config.yaml
num_hidden_layers: 12
hidden_size: 192
n_experts: 80
experts_per_token: 4
d_expert: 96
d_shared_expert: 0
hidden_act: "swiglu"
moe_layers: [0, 1, 2, 3, 4, 5, 6, 7, 8, 9, 10, 11]
router_score: "softmax"
normalize_top_k: false
routed_scale: 4.47
balance_loss: 0.000646
balance_bias: true
n_groups: 4
groups_per_token: 1
init_std_router: 0.0114
lr_router: 0.00112
num_attention_heads: 6
num_key_value_heads: 2
head_dim: 32
vocab_size: 16384
norm: "layernorm"
norm_place: "pre"
norm_eps: 1e-05
positions: "rope"
rope_theta: 2020.0
rope_fraction: 1.0
qk_norm: true
attn_scale: 0.177
tie_word_embeddings: false
parallel_block: false
init: "uniform"
init_std_qkv: 0.0371
init_std_o: 0.0
init_std_up: 0.0371
init_std_down: 0.0
optimizer: "adamw"
learning_rate: 0.00214
lr_mult_qkv: 0.5
beta1: 0.9
beta2: 0.95
lr_head: 0.0102
warmup_steps: 350
schedule: "wsd"
decay_fraction: 0.387
decay_shape: "linear"
final_lr_fraction: 0.05
batch_tokens: [131072, 262144, 393216]
max_seq_len: 512
doc_mask: true
train_tokens: 801400000
max_steps: 3355
dataset: "wikipedia_en"
Below are experts of layer 6 (counted from 0) of a mixture-of-experts language model. Rows are named router (the router's row for the expert), gate (a neuron's input weights, with its number), up (a neuron's input weights, with its number), down (a neuron's output weights, with its number) and show model dimensions 0-95. Each number is 200 + 30 x the weight over its row's rms, rounded and kept within 0 to 999.
Before each expert's rows: "raises" lists some tokens whose logits its average output raises strongly, later layers aside. This comes from a sample of Wikipedia text that the model never trained on.

# expert 30
raises: ".", ",", " |", " ("
router,177,236,184,182,224,211,182,166,208,156,152,209,213,197,209,221,171,122,150,188,201,220,164,247,207,174,211,259,216,175,231,204,214,209,206,222,164,179,177,247,219,268,146,191,208,190,200,189,188,198,216,225,261,186,240,177,234,211,195,206,170,241,205,196,219,216,212,189,199,208,217,116,194,188,144,214,190,205,219,199,217,219,211,155,209,210,180,259,186,208,194,251,155,182,198,193
gate0,203,194,209,243,265,172,216,177,141,228,225,248,215,139,152,240,175,210,203,200,180,273,180,224,164,218,213,192,216,207,222,208,182,241,149,206,284,197,229,225,219,243,176,251,249,171,195,222,194,216,185,145,213,168,219,200,193,204,228,196,221,187,134,195,259,170,157,192,237,178,190,246,202,176,208,197,203,231,204,234,199,211,178,168,200,243,181,214,175,188,176,134,194,153,181,210
up0,205,246,194,187,137,225,224,243,206,138,194,196,188,219,193,172,232,231,194,160,161,146,189,180,221,167,171,125,208,157,156,193,248,188,212,210,178,155,161,177,212,199,195,188,200,187,180,198,247,188,200,224,216,200,167,182,224,217,160,229,201,276,255,223,168,203,214,225,165,233,184,188,233,237,203,192,232,188,169,204,239,185,245,178,229,159,222,188,250,223,173,199,185,259,174,206
down0,217,231,235,216,209,252,194,188,202,111,202,196,214,213,212,234,199,215,207,208,219,220,209,164,174,202,251,152,193,190,179,168,158,175,132,185,205,189,226,203,170,247,143,243,202,220,198,193,213,181,147,165,186,184,206,195,169,227,221,164,170,248,187,199,210,185,196,234,216,238,215,194,220,223,178,201,188,155,154,197,168,182,191,208,176,158,188,220,190,227,204,198,206,176,193,168

# expert 74
raises: " and", ",", " ("
router,249,161,178,239,252,202,202,175,218,236,184,239,138,246,145,179,175,190,217,210,207,196,174,190,266,215,172,238,154,233,159,201,191,177,224,266,195,234,193,182,193,192,169,133,231,215,196,200,177,154,192,210,174,139,190,156,167,184,216,184,186,174,179,192,209,229,202,266,230,236,171,236,200,184,212,203,234,172,213,198,159,183,230,270,215,231,203,217,219,177,187,235,212,169,259,206
gate0,226,214,154,259,219,212,208,235,191,239,186,198,174,236,231,153,173,154,237,197,174,184,165,197,197,211,183,205,143,228,236,193,167,219,137,213,244,229,174,224,208,179,203,180,225,220,173,219,205,153,216,202,175,190,206,177,167,221,148,195,189,137,222,228,222,199,209,224,165,197,215,187,196,187,196,238,178,170,239,163,190,223,132,188,167,179,186,190,210,133,193,163,244,214,237,211
up0,161,200,235,161,226,183,199,213,196,200,237,226,215,176,223,237,248,184,172,166,205,238,213,206,239,143,155,216,174,195,170,187,171,233,205,230,230,219,159,167,205,221,234,210,133,198,189,225,205,211,177,129,193,229,168,232,201,229,221,239,197,223,179,153,197,188,182,192,205,192,196,115,224,182,140,185,190,226,181,149,200,214,186,191,168,197,214,196,203,174,209,266,221,137,223,231
down0,222,208,164,163,185,261,173,184,177,164,180,129,167,163,205,241,201,212,196,182,175,200,185,196,146,269,210,197,222,209,208,250,188,192,212,165,180,122,251,209,232,189,266,185,174,215,199,169,173,188,183,214,250,231,179,206,205,166,239,227,172,185,255,213,254,207,159,189,205,173,178,224,180,181,210,221,227,187,159,173,155,159,219,202,185,186,181,144,218,210,209,293,202,222,237,203

# expert 67
raises: ",", " and", " to", " in", " of", " with"
router,229,178,172,190,231,219,195,176,233,176,219,260,178,223,166,174,184,226,220,221,178,181,153,183,227,199,203,186,128,217,229,231,193,205,171,210,195,230,197,142,204,197,201,204,244,161,251,200,165,175,220,222,221,183,211,194,241,235,188,192,178,179,219,167,223,247,205,223,258,281,205,179,194,245,254,230,175,185,177,195,223,194,175,237,179,184,214,146,221,161,166,208,186,189,251,163
gate0,212,219,206,165,191,200,242,237,194,198,201,158,248,233,260,198,221,220,215,157,191,227,175,207,179,164,194,273,220,229,189,196,147,202,204,120,210,182,123,206,198,164,169,232,183,184,169,145,195,225,204,228,222,194,251,217,186,205,226,211,174,148,181,209,167,185,171,179,197,238,181,243,196,199,239,171,168,182,184,192,249,180,201,251,236,188,169,234,225,204,209,157,223,248,183,209
up0,221,212,237,186,221,201,210,183,204,175,256,162,231,202,192,217,224,209,155,175,187,193,196,241,177,223,154,235,223,194,198,228,165,177,230,171,189,205,158,196,218,197,234,166,192,205,195,184,211,169,213,226,183,250,194,220,218,177,252,231,200,159,201,196,211,195,171,174,165,240,213,187,186,147,268,182,196,209,207,146,274,214,245,250,185,234,233,283,199,196,182,157,203,234,193,211
down0,201,155,243,227,218,219,190,202,244,214,189,183,225,186,139,172,190,165,227,163,179,165,214,229,186,189,213,230,221,233,253,246,225,157,198,221,159,197,171,247,173,223,221,186,148,148,223,195,196,198,220,189,199,187,217,201,250,214,170,186,185,272,211,200,220,141,206,210,192,182,201,194,230,220,230,189,192,216,176,167,213,196,200,272,166,246,212,242,193,208,213,144,145,240,152,191